config.yaml
n_layer: 9
d_model: 256
n_experts: 128
experts_per_token: 4
d_expert: 96
d_shared_expert: 0
activation: "reglu"
moe_layers: [1, 2, 3, 4, 5, 6, 7, 8]
router_score: "sigmoid"
normalize_top_k: true
routed_scale: 1.0
balance_loss: 0.000787
balance_bias: true
router_bias: true
n_groups: 8
groups_per_token: 2
init_std_router: 0.0376
lr_router: 0.000842
vocab_size: 8192
norm: "rmsnorm"
norm_eps: 1e-06
tie_embeddings: false
optimizer: "adam_variant"
lr: 0.00101
beta1: 0.9
beta2: 0.95
batch_tokens: [65536, 131072]
seq_len: 1024
train_tokens: 820800000
steps: 8824
dataset: "wikipedia_en"
Below are experts of layer 3 (counted from 0) of a mixture-of-experts language model. Rows are named router (the router's row for the expert) and show model dimensions 0-255. Each number is 500 + 25 x the weight over its row's rms, rounded and kept within 0 to 999. Numbers have three digits each.
After each expert's rows: "comes after" lists some tokens at least twice as common just before its tokens as in all text; "comes before" lists some tokens at least twice as common just after its tokens as in all text. This comes from a sample of Wikipedia text that the model never trained on. Tokens count by the router's weight.

# expert 64
router:485544450450561527578476477443512528508498529507505500481467514471554523475490476597502498511544526475461501491518495477520514535541503446519486492499507490497479475499503485559486501505545451490483501505519497522492507476456480454483516514547480475487502444497492503476496474487495521500490483510485493478521520485467501496492498549481486489481516483473486513514476510473503503495524507489510484509519496495480539518508525482477481488508483523503493460474517483487493527458481518460485477499526521500473541539458498477489490498533483479506526506502462474441540488500484488531501504470511523487488492513470436522549483502511495515495533498479481494509552521505514539410517475510512502498499479445475485489520518523501512509511493463513485521516491507486501480499475485
comes after: " (", "19", "–", "20", " \"", "18"
comes before: ")", ")\n", "),", ")\n\n", " The", " He"

# expert 46
router:486557464490517536540515496470504471553487490511550479495488530492492535494518493591517490505503470501462503472492476509499519471502490451528481515464501520489463498523484472567520516500556490480484537447506495473516513528477501478533513500525465500466463505503505514491510492550498506518493513507522502463506507526426458522458496513519495467526563493452561481509519508452477492515505499504487490490513470492485511511507513525478464499507508512524499484491529473510488499455479532508510502503501516516502556533476514469508526466531502517496498494461472482490501522507509518513526518537543540476511503538500491508498491496474501534465556510501482501456522498528484491460505485468458487456517485459539503493520490508495491486538467483480490517525528512503541492540506461
comes after: " |", "|", "\n", ";", ")", ":"
comes before: " |", "20", "1", "|", "2", "0"

# expert 85
router:492553468451545540567484523500467519511488530540528453545521508521505524534510490586508495499540525492478503483503519538460523499528506483513511489465497513499490452494517470565503515515534505491506510522505518458495508520517509496535535514525479519526500497514502477487507504498491482516499499527520467497488487542482493516476512493488460471506491515441511535499513524492513490551513502524485492517482499508507520539487520537560474475506499534510481488511483448507486531472458487492480470502467498489482573498491498442517531447490511493501506494468518490420456487523491517524487496473485525501521502535473475476483503541481499514489484489515510513503545512494520490476539502504506510486506476463531487504484545518475491525490463462532473533518545496473533515514472502
comes after: ".", "0", "1", "%", " |", "2"
comes before: " ", " |", "%", " |\n", " was", " were"

# expert 41
router:500512445461563528561492482486533532476513510509524491483476509489489498495508447545513512494478475513476515490471518521480488496505515491506494513496502541463488493536511507610520516512563473518483489496526475511523511506447525483499478499532478468481502440483517528509485484516487494501488435488483481485528550544501482506486489537507513483496511517471509507537498488457499453498518484499491531518523500495505520525492506481481478473510470540482482469525521474497494516453494555470518493494521519512508506507445525477493517460537523495499533487465495449484526506492478531544528519478493547490535542515493489525551483490518512512493499525493474504494525517523490494432513522461469484460498485437499494486511512503471489517524482487494507518507505464511517470492476475
comes after: " |", "|", ":", " in", ";", " on"
comes before: "19", "20", "1", "2", "18", "=="

# expert 71
router:509562435441602531570482496490506549479479518489517481491480502503520544508496462566520490515551499523461471488503528502496518525512501475514508461485511544472473526482507511580514525474541507477509486479504530472521516509486507488496490468534486485484486476510485476478481492519464511534506486530513459514519513529493499510495512503513487495504518498499530497507471484504505476512538494525475526498517528517485533538514480475486492501489500538492485478524536519494489537486489503462503507479533498529517507491472524460499481488493501464502531513511522474480492514523457488497529502492466519468447504500490458510538491491490522483493476493551480496513511509552531523415550498471465509491517464455505520495472475522480466510478472485505522527488507503491522510487486498
comes after: " ", " (", ",", "°", "10", "11"
comes before: ".", "–", " |", ",", "0", "°"

# expert 98
router:439548474431529517522478509487477565469518497476505478509534508479478522495538447569536460488515516478454513475498491496495522529500515449494499481470529512509503499504476478503518542498520477471509475489488478488511526487502477470497520510540490485484494499463484513454505468486487503534463456486511455505511536544474456584471524515485501463537521489470543521498507490493502461527509508490507527493484480502499540496569532512444503470514487490486483476504521448521517496503504482471501471465501529524492561522472507481486476478515513493483535492439507448452511498486464471511510507494482487485520523494536494505511485494495512526484515498506513505494525493514520511465514487487495484487484497469529488481475495550500495514507451510527508490512502495520529519491503448
comes after: " the", " The", "The", " c", " m", " n"
comes before: " of", "'s", ".", " and", ".\n\n", " to"

# expert 70
router:469567481433550551536490494433473561479493534481528448508513471503501525515529473594519472495538487479463504493515525523511516483492495494477499482478506540500455490494481500551521471507510512497494477478521512449492541523503511479528499474525494539460487503489514471484519507499482475507491503520458475514512561518485494535503467519526498506535533522458524515510508498476537475507503462484488530502516502497511517503523499514500479468513508490508484506489542442507484500468470518490527492479480482510501542508482500483503507472507505463508504480477545453483474469506501503475507489496468532470518520522467510531526510513501511480502511472526490504509517521538538500463506465513480494487498505429482507497517470545473467505495465517503528531518481496477546530473488468
comes after: " ", " of", " other", " among", " that", "4"
comes before: ".", ",", " of", " and", " were", " in"

# expert 97
router:513547495445604503552521501479460554487479518515531481478480493483502490502486440569540513515524490482478507506501528539474507533519490432527508466516495531491467483485504519580504497488518504495487493493524480498508510512487513476491491497519471513496528477505507516483515483495506529524501491463447489484554561518457508516483471502500514485558537529490538506547451476496496482503501479503491528535489494482504508481503479460498489471497474509513504497524510472505500552497489532440498477482508499526507502505449505481498506479526474520504518510469508482499496518525473535468521496496503518496508497524503487482521526534476491493501484467546508544504516514541520521487540515484502491479533444447488514496494485489444487505508498537537486509498496513527496471515530515
comes after: " ", " a", " (", " River", " only", " had"
comes before: "-", "–", " of", " years", "|", "-year"

# expert 25
router:488558459462549495554496512412503536524506502503562479537504481494490537526477491567547472509503486499456499503517528549520520542517470503532479501474499480481447482548507494563490503529532482460507479470512511494516489507471493474524514476526511491495527486539497464473492473531500503537471489494476484480525524508467505483480511537522470513504510447438509504494514507488513502483485490468472533481507475514461538495520477459482506495519528508497484464491487491491479509479494536489479500506501528563490565509475494462488498472528501492501506511477514461442521472511465512501487527511509522493556495513542490503520502496513499524519494507533453521488541526509502521441511481500497497500513504475523525476494517514489486494492489491512497523532539499483519465498486479
comes after: " |", ";", "^{", " U", " It", "\\"
comes before: " |", " |\n", "-", ";", "}", ")"

# expert 76
router:486582478468567540544487481457493539492504525525519475517474480515506498483506455554478495514525513516467507494491526505489514512534507478548474490495541521468487472497485479541491498513611463528478499448498443473495485499490489508484484501523496497480482483505468498480516497556489511487470465584527468504490562516459484494503503496483473507540483514437528520513492475482499495475530483502498522501508512508504488503470498474492520475483517531491512470497506509511475540483479535498508516484502505532495509513511526501506504463517518500483468464470490472484478490498450544527508493541501520506519496516510483501515496500469502538444505496514506524520526475501484519429535485497475493479515490486527486501502508514533504503502447524543485530508507526506503487527506494
comes after: " of", " in", " at", " for", " by", " from"
comes before: " ", " first", " United", " album", "=", " film"

# expert 6
router:502555478446554539564524509476497516496540535499550501502535537508510492502503535562530519495497520528476511483490523507526519518491502489525473505467483486493489474518495476545514523496536522507490460473468499485507484488483515494518500496554494497511517521520485488486508459508519486537527456539512501509514548492454464499475469521508493464546510528441495517478506517489507456533504525474489546523489492534432538497464532523510511503489474531483503473530498467511495492483510516461470486482490547471474545528498538449475523463485523484519531494496517473443500491531474522525499474500501501498478523518483464508510506517477505500519495489522486482471507481482512493419516511491515513479539460483507471499458551497460481491488466503505504499523540509504519501492488476
comes after: " ", ".", "1", "2", ";", "–"
comes before: " |", ";", " as", "00", "W", "ishop"

# expert 93
router:544563463455540535524482506472481524507479490516550491489503507522503508484490471560522488498513494483447485487505532530479502490543487455477525486485510518502454469504504501544523501506542482459494490484514467490529495499498504460502496513531498467491514452532454494506493491507514488513484464509489444493522560492483489552506460513512475487502511505492492532519473472464482471483538501543501534464490491493528516475464545492510471451502521495486495479527516475534489519465486529509493490518500517530508532524494505488482502470522479518498501501463519458507508545506487496515515519495488509493459470538509518492559498478467529498467519486536497536457511456544520560404492510495481484474513521454504485517481503526501491504504484492531498533482488507469541521524497516
comes after: ")", "0", "1", "2", "3", "4"
comes before: " ", " —", " +", " Nominated", " W", " USA"

# expert 2
router:482544454443557528554495477466515516499505475488541476563513472514510544517506461556493508485513545489466506503519517548506523498508493465509518474490493523492492473513515506539497474488529499502473492495491506476504520493495494451493519478542462472466530497497504468494484508493505485561504467538467489518490527541463509505475500520505483463562505493498519507528502469501464472494504503533475522527499486528486535487520507510504500451521494485502494456517544495492518520474527482484504477462495540524477537500480517489482530474521494477484536485447539482414499526499492511524517491529476543494529528527512492517496503528496488500506523486512484524483525527513489499491528453506472473484497460469497499507518498548520480536505431452513469529504517527464493478486474499
comes after: " ", " |", "–", "0", " −", "1"
comes before: " |", ";", " |\n", ".", "0", "1"

# expert 75
router:507533474464525528556528547431486497550499520476533505516474533504526529488482474578505479482512479476493511504510491529468547502536491479523484484477540503505523494531506497543496506502542483483525480513491498470489533493450515512521507522545489505485497489491468502471546479521484528507472448527497487491483537500433492528513509526460511492520534500476544465524511455486490471531502513487482528548481521534448474492477474505487471459495495507520489479467524468470512488476515509484502512506482531496528508512455518491478501450535551507499520509492521467446529505464486527529472510521507516486526507542464481502522519525469505502513531482544517505501501524544469530465513483470473521499534439489501479517511461517483494520493471501509501511496524486496523529492504505
comes after: "-", " to", " of", " for", " on", "\n\n"
comes before: ":", " a", " name", " by", "):", " career"

# expert 82
router:485560508421534543606500532495506542484485523504521479494519498496500539524529465576533499468489516495471494485490508516505509505539492470526522498501502504479497483507523479554496511473533475497518463497468497491494499532506508470515483503552476467482500475478488531472540481464491500535472481553497487471496502522471510500484516517504491450514543523438550511519443489496486497532501471489491523498496477502483513545548509536500470482548539522504492489524535490508475510454495536491462500489507493499503515496484490493485466469480555462501542528495497487447507520504484510503506518520501522463542483463490508505503502502476493499506512517543520531515512509527498509456527511493502490502485497451500510520465551508491480475486488485540483516512516494513520523498526509
comes after: ".", ",", " The", " that", " the", " where"
comes before: " was", " is", " had", " has", " are", " were"

# expert 59
router:490571444431576543531505509443494531538536519493549505510540506490513485516513435561481517515507515485482497461493509549477525467542487505509489468505516469460523516514485481556520517502546489491504521483482499488495502495466498493528496515525462484500511488507502508474510466546480471524465466518503468501496519510463501516471485527520495519523493478484492468537507499483525466525539531532480504472525506491513526520515501490502484477496509495486497457499490488522501522475491508488468466526517486513532536497495497490496507438524486527483513469516524480486473501515472486532529567516521556491513490537519484512533499510472503531508512484515494486493530515516500479452551490475489505473540530474543493507511533505461477510472463485511501555503508501504531504503515474
comes after: " New", ",", " United", " in", " South", " of"
comes before: " |", ",", "\n", " City", ".", "'s"

# expert 53
router:498563437436555531589484496469481540526507503495534484508509506499502514496507475605535523506553543521520470479517516523501529541522494489485496460459501521484468520512468489519529506494516485467501462490486497471548531483474531481486505521539474476486490452501495517480488513491456504545487459488508468511515502515484452514497465515459489491459513504490528496493503470480482471519506529492502509481519501514475514480519504517482461484544476539492480485478521499523534545467467530473517461494492508503484565502485529470486505492510518519492508501471485504470500484491486472501498501497493521494487541576502463517495498511487533503500503500503513516502512516545500545496500513471546483495524504520509486496468480512519526496484469499513482538494501522519488490473476498
comes after: " he", " He", " to", " it", " who", " and"
comes before: " a", " to", " in", " the", " on", " as"

# expert 122
router:495590483459576548575499486481443541530520505483537483492496463524515506499483476582521506497502491503465523507508520495508468540508462497497526479498522481491513453504483493565467499505552493472492513478529492508514505478476501452530485493526476504495455483495495514466509495474456512557481482520503468505526505523474488468482487519491460488501519520468505512539470475462473455534507501531525511529509474528502519526511533475497523515489482518491496487489509501509518505457521495495509497525496514512545507463477495491555492484493487462534526509467503458465519505477453492523506501515509512468517531504516485496523503466507534488493479497528476497532508514503470510449489476495467485492508488456541522490489511476455467482506480480495503512509476529495499467520522464
comes after: "20", "19", ":", "18", "00", "3"
comes before: ",", " that", ".\n\n", ".", " \"", " |\n"

# expert 17
router:528556446454549555546458510449480551518501559516543510528496522523537481477498475566516496508503492497480508438500513493520520513501470468485514461461525502512510465491509508620482512487535482487479506475483494477509504522472529464491470501528502496531489475533514504479528506498501528520510511526463469491530538494487487522506495528464510505512499520468554486488492491517481461501502493477513528490475473503513523495487487536514476458504504516485502477493509469497479550494478526475466483521502512509512524532482482474534498484547526505536503464506519499439501468503446477522525515507485506503503477539505484524521521532494516505485489532549495508481492517520501510466487498514518494475491483465478480505516511513474507491526492466533500498515509468491531512489492449
comes after: " |\n", "\n", "|", ")\n", ".\n", "-"
comes before: " ", "-", " \"", " -", "20", " List"

# expert 42
router:469530474488551489563504477458506511510508456490548503536490470505534490505543513583515456487517476517505509491512511508493481516501503431526476500482500524440504505493507501565529512499575510488502493487477494440503510519506492495513526485540479474506464472498500514461516507533506558515495511514486469478479491499482507498457521557516487479526527454463600478497489515502471481544505476451478528497518486499466518518497510503501517498519494518498496489500530509497480502477476483455492490489479479494512523511483526486470497462510527512495506466475521480457508464475512510502470493525481524488541522525488500505507507528514497534521478493498459491489537520495524506464538485532480493496509504457513487464475507507550464489497435524515509471491519478505503515499493484
comes after: " |", "|", " ", "-", ";", "\n"
comes before: " |", " |\n", ".", ":", ";", "/"

# expert 1
router:510563490467565538602501485465479509473518527534534521502481519505537528525485459556513502477504511530478471466497511503481490532497479487516496482512499525474481479536484492555519463469547451475498499494501506487503502491487504492516496498563516507476465512545493498483484494522484476519510455491488444453532534546505507494513504527513487497528537529463514502490459488472545477479522524555516517513501527516485486499450492485467503482516496502527497479513511515511482536480510491455495486462492500507527539502463531462492504453486508494493495509482491467526519510524479541538549496498512536478518505493500492497472504502484496509476505480511484516497511501529491526433541513489509490457525510446496497494490484523471463498516497471496510528513561502471526489488482496
comes after: " ", " number", " List", " University", " one", " for"
comes before: " the", " years", " his", "th", " a", " example"

# expert 0
router:518544428454567526583491509491468523505541519453547461487513497513529490534514443588512491496491528508492455505492505498483506504510459470496477467487494467498488523488507479575494477501560461459518507508467479491517512470497499482566508503555457495490486494488464522523483516502493501518460469497489464522517492473497481505512493530491516498531555482486481493520510501459476483475505506518509531494484512498497521498520513484479464461510500505500484468488508485570509538514483514506488477500476510522506547485463530496526503485477499498481533469494504457468492484479478488486524505517506553496486475541523495495506504515495534499470529499528489497498509487508479491441506506462531521474524513460508507498495542509485506499486485473513537519512486503496511515506513476
comes after: " ", "20", "19", "–", "18", "17"
comes before: ",", ".\n\n", "20", "\n", "19", "08"

# expert 74
router:488543469466548513560508516465501548518508538465498488546501516500488491472529480591547470488507487522495498462512472520484524530501503444511491488476474502493484521486526491546553512503525495487493502482517507464539479515487522450495469507556460487537510451506473499501505508498481541536508485491465491491460481529463502519516480493460522508523501503471523528498507479472528461493503477484486485493509482516479519539521490482512478501508548487487523440518549481540509490476486513462488461507496505512494519497486525486530506470514512454525501497482523506479493474502475479499525500539482507498533457526476504538510507559540479530475524493531511484484515494504536532490476517497455468469504480456520470500500494532494486524491484512488478528526549472520528533457477497
comes after: " the", "-", " a", " The", " National", "The"
comes before: " of", ":", " zone", "wide", "′", "2"

# expert 77
router:457557503448527509530511486472465514510513508493521486553508519505505465492538444586504496479533513497473507531490490513495522490533512485533474486441502478484498500553515503590484515519521498514517474500482499471517489523480512497505540502512508491491526524460466514469523493527518503538467472532496479463512537509459488529482517512508477535513511489444522511511493507485500494522519507469517504517520504521443495524508509511502483492505493495519477482477544496496481498489493527503465514494506504491490543491456515484504496428529499504502507453469532491436524496494491488473500536535453524483528502553448482502490489551506484475493500482542454483478499506507496519454552486504449463465529495486514479509509519514492511489529485455511469494507509489487501519478506519
comes after: "-", "20", " •", "–", "\n\n", "+"
comes before: ":", "\n", " (", "):", "–", " birth"

# expert 90
router:515562438498520511566489477474474544529515508490530489525502467470518511485531469586556500515524510513478483498503504493491463539550477440502528470475520512453485495506511510505534509514529467500473500487486495467538514499451509483554493518502479503476499479499483503480534488465504532544464468493504506495500517504466489534515533508522482515518510526468528496507459485472497482548525473461461531496526491531503511510532493480512525497531506502498510497536549478511500496480503510464507483522487550554471537499467535491484477448533502442544536496453494463459513525479474469499508532497490509481516483510497483510492510503517496495473538498499524513476508506503508517482515524506468495494464494452502532503475500528506482521474478493550476488486512503520513506461478513
comes after: " the", "'s", " his", " The", " a", " her"
comes before: " of", ",", "s", " was", ".", " in"

# expert 14
router:504549487482535540546475510436497511551502527511553462499491524520500534488500452568533487508509504503456481499505516539491487549520504470503463482472483516490507494500481465534502514498501491496529468484473499512519513492466512480515506517542513467501532478488494488472504460536486510537496471552491480497526531505477505521497505530490503478533565507449515494534489495472471468503514527455490526505521499513483525526511494481493498465493460501492481487533524507536442535507475516484495464485489547487494508500469501494514488508522511503470537497429515477478491503482498504516501487521537499500508485525544530510524504507480534490480525525514471485477522512489499528442516465471515493456459453458498508454469503533494473517489457481529502522508522545477534478507443483
comes after: " in", " at", " of", " on", " to", " the"
comes before: ".", " of", " to", "ing", ".\n\n", " time"

# expert 120
router:493567495454569528512494474425492518539486501500545493529524499503491517490472459589508489504528507491496523529480524515512517488510538483533493485463503486497454496505470502591498527513541485513454470467527525479474474519505476497532512529532465476521500500482538494456512468520475494552501486526479500484507533495436532536508474503487490475508502488476489522511512498476490485486525470518461485495527472535491517504522527482521513504482475502502487504475524489524518524512487544481524514499516481489528533521515487469509479472521489483521492494452506471482462520480520497493524491523495520487496456522519501461510484529480499539506520519493473503510519493527496498470558509517488489485478487430489460507477491519499511490516461503507510513502558542503497498473503453
comes after: " ", " |", "0", ";", " —", " ."
comes before: " |", " ", "|", "0", " |\n", " ."

# expert 12
router:497531435471516521530483491471513546544500497461540452513511487492531473473501441596527484523521498480463484491491525504500480507542490460524472491469506511448478497492485500537539518500499484461494496490535483532533471502483509446512511510537482481500530465493482509474499484475492517505515493493503489502478494485464472525511549516514498496541525502460522544519470463473506492523509477465499526520526511516513496514591537459497475511506500481506480470528520462504471521491474548505485483529501506508494521524502497479489507455524478462543534502460534474451490511521495492494475515527517520493501497544521509494496506527531474508504501517545519501456504501487465522489500490480483499480503498427491456503463519540462508485494486491534524494500491504483532505480504489
comes after: " the", " a", " his", " an", "'s", " this"
comes before: " of", ",", " to", " in", ".", " for"

# expert 112
router:498556485457609560578494506472523538540517540505507515526490516511532512477486463565534493513502482500490469485519483485501526446537474426481502483501518518499490485517507512532496488503573504504523498508496509496523497521496499456501491527518499477496508487476487490476475477517524516516486506467504478476507503490466472535506500521490487476532518521498530502503461435504488458482535496537472488515500543453532522480463525492485484484511514501524472483503548486520506502462495529441475455477508536485505520491473475461487542469493493504486531455470512489524490490494510511495506536522494509509535509522517490488519515522504538502492488483515480504500513513526455521472508506510500515501540494456476482500490514512503492524530466497480506523516518509445494509531463483
comes after: " |", " member", ".", " members", " out", " served"
comes before: " the", " a", "%", " his", " an", " their"

# expert 26
router:491539469448559515534499505450519528505536497489550484497536518527512531487507446538521519521497517508475464489516499513485485499524472490499510481521512506478499491541540501594496499493549486514477463520491514472506462477511532489527482501489459510475438482486484481496508480539475501515496475489464461488509574544472480518497501538486494487518516503491538503496508484460501498553554501494508517509523498524528525481515515552491487487524544510501479461475552474482484511500485513475488481506518503523516537476463507477521506467511507451541504491442497456496470468511486515525538500502488527495528488516506482491516504516497509508482512478489472476484504499507495513442508488524518495449496447457492497526506503540503490525500474478485524537529486542532537504513480513
comes after: " |", ",", " in", "|", " January", " August"
comes before: "20", "19", "18", "1", "2", "3"

# expert 23
router:512525473450565537581496534476510519517497517482506487502522499499496522488517473561544500473474497484453491469522500504474518483504509458512494479429530494513501453520518516554508510508542463489479514484498510461512477501478530494510510520540479492508541463471472495485522486560509475532469490526467488489487544540484466496489497574473461475552493515449510527514499498474477493518527483470483512497495495491459517515506504487500494464527506535475448467506536508507487511487518489473475486506507519496502545481500499469498506458514511468506481486470532477442461496497492520524495504474504524498519518498523532490490527518508505509485523465508484486524502511541488492468542467535487500476495476436468497531506508500513503522537448486489500506512516486497542468470491504
comes after: " |", ";", " /", ".\n\n", "1", " –"
comes before: "0", "1", "2", "3", "4", "6"

# expert 65
router:482546483436568500557494498445470561521471488502534482511485534506487480473506476577487485536518512477440498506515527503452524500518496459487510487505483509474483480495485479557505529481561483477519480513529535446504507485506510456524497482543486466491534471478503513491507473512500504533479455534474487521516503487497518534500535511527502475498485528465519548525479479462460455534540513505519520510516478496481514530518495540473479487534495481524506537474519511545524531477488537497525485508502528511497553508498495498510490478503507482513524478480508495456456465500451545490483494525515541532484499525503492470486511492544485512527492497507474499494504499489491520450526495493486542476515465479494490525479491524547464516486480491502499498522502527479493504482500493
comes after: " ", "–", ":", " +", " —", " did"
comes before: " ", ".", " —", ";", "′", " |\n"

# expert 117
router:467542484457565523573500513449514478504496495514542508519524478494535490523511468586524504535478538527446493468476483506498483468510485486518461498492497478468521489497500504579496531530562485498493500514470484479492500497500487477505528524514461504495484495514494495495444529526494495494512469495502464491489516490474498539495533485492455503572506521460500505493460493490516489501523469496465494510487477508518520516480535524492483464484500516494488480489518515453498493454459525461481475481543516532503508497475517485482499450512484513511506533455552505434511523474482498526493519465535524467494504496535516520498509520484527514484495509519500481471470501548440537462509454481524487480492512492511483511504502527498497510525504502492481545514535502505504492507470510
comes after: " |", " as", " |\n", ":", " known", " served"
comes before: "|", " a", " the", " well", "0", " an"

# expert 104
router:497593469502611524504519506453486517538511510479540504471486509509500519476493449557512490478504508503455494518513499500490525491536494455501511445511487522503517500533504505574506499482549449495506476495492469485505470507477533472518562492542503496489475477475467513492505467539491504546466479517520485512499496512468504524477478537493509495499554503475496489492510525453504485484505508537466512493501502485492509503554487517493487473516481524500502461506540486531496537471487506498484493501506496532514536469495500462531518460501481517478529513470509479473456491495467506515519542531499541484507527532500507476525484531477492511490517528510478481497497538483472497428511467506496473490471508502515511536508520530509494520497469453483501497515512536472534498494477486
comes after: " in", ",", " of", " New", ":", " County"
comes before: ",", "\n", " County", ".", " York", " and"

# expert 114
router:498566476445603519513479492475470567505523518500536458492507490497496491496537448580533499502540511513483508487506536508465509549503531486510486477490503506531462488489488508544510510468509477493509502503508449456515515515463486459506539511522457489494473487453469536502462511530503507509426465481484446487499548496460471536505500538499449484531479480446505490522463479459500479480492495529494531534496512495482509528507484463468458494521485514476496463484526469507482502468495501487486492531502510510494537498482521496511507471517509461508539473506485470500523484515477497492525540492527553484532470510475497505512476515479517517475488498518479488505509484505479484485515493487509488484488495462493483509481514511475473516474479523487487493517489503476537499510486479
comes after: "19", "20", "18", "17", "16", "15"
comes before: "–", " |", ")\n", ",", "\n", ")"

# expert 20
router:480556456451544528561496515478460540513499532516551504459517508511530513531497474575503486523509506485439527481500522506508496516489463461514498487478483477481473473546511552545495497498541490495500506494490474483470483505490496462518494516535476474490504489458525506456506489528509515502468512562468475524479534513486475519490498546489463475504498483499521503506500499458510484485541529485479538505463480483461506509454523490491498463498505542506523477465543489511504533431457521445484517501518529489525516493488488470487502480506520523472512489480490480453491461489491505494506539486509528497529514536491477511544490506502521523512506459516478508501493507523469498452522474466479494468541489462513490482488491526521527540488506468503484554516490493488522471497482488
comes after: " was", " is", " were", " be", " are", " been"
comes before: " by", " to", " in", " as", "ed", " for"

# expert 22
router:503541494425549526593493493468467580546510516507569455492495504510554483519497488552511500511499557497450495507489523499464493511508499468453526471506502522513501502522471502512501503516555495491524482497532482507522535487461517468512510476531477461488520492496495481483506499547469515496480481485514454488502528491464496493488479501538459466524528495479488526509481496441512458504517515461483473501500529488496537494452494518483468456517503514510486505499523498505491519466522495465504484487506496524492490511468509466515511463516515488555506522457515495480521524490485516518511541505504531490506519482530494489513496517487525521445520494556471481491540484521491529497514501495511510516553474453478503510500488537484477512507457501513508543510504516506536501481485512
comes after: " with", " to", " due", " for", " of", " by"
comes before: " the", " a", " his", " her", " an", " their"

# expert 38
router:483528429432538543603459490447483533514500482502518490521541512466520481485502492559524484488467488484472491475502489459489502523532458440534493491472523518492467485523548503564499511472531471485484496501497476482494507532486469479501495506539485511491483465519462501455520502562483477497473487517484481495523503492480471511480516513500485504527523493467539494520488486483493467504515513477518528490499497512502506525518508506445448489494540506517492495499555482512481501495502519489505495502500537499506513507468536478491485483546518517506514480499481484487518478485470508494506523494509548479477482518500488525518487512482510547486503494516487484478525518547481501431513502486509519510557504424472491511470490526479508507530475490497463538515498501501509544478475490
comes after: " ", "|", "20", "19", "==", "==="
comes before: " |", "==\n", "–", " ==\n", "20", "==\n\n"

# expert 29
router:541522466426515578557506519475461524501507502500546468521493497500471478506492451558520493513537522482471517458518533486515487556528469491499502478483493482505480496487485514608525491481531486492490479502489469489511507484478523451516475490555489521500489492500488499491478526468510526482501509519487466492506556552473499511476510504508494464520521522465542501497480471467520505478548495513500497491485507504501500494436497523488466494529492533497492491520501457513453513484485494465498511506509554504503498545470509532506491532534457521538543486516526467496500494527478508554534520526515522474506500527509482503548513525481499503494501463524494523504544490535491504500507504477468495472479466479498489550482497494479533488520480479494487532507530488482529501499494494
comes after: " |\n", "\n", ")\n", ".\n", ".\n\n", "==\n"
comes before: " ", " \"", " List", " The", " Best", " S"

# expert 96
router:478535463465595510516501493457482512520520513532528488527535509529518500499517472549537461536502525511479476491507505516471520470535511485511486504508493470449504511496490511551503501529564517501511482513515468502544516463511492479542492474527475479483495457482503537452516456550489512533455472537493505495542520520444481515480447508482502503530540508494513512546484447468516492457518513553508499515471481493500548517542525525483483520480522515475503462512490493506468505468476512490529496519471501537507534525448518506516538484483516488497501517497524519470500483494477508493526529514515532475487508520506485463478500520459507530468487502509426511471496504543484523443504530495506496476473486467500491500519515493499496509478480472523488485530496524494510508511504481
comes after: " ", " on", " October", " December", " November", " May"
comes before: " ", ",", "20", "19", "1", "loy"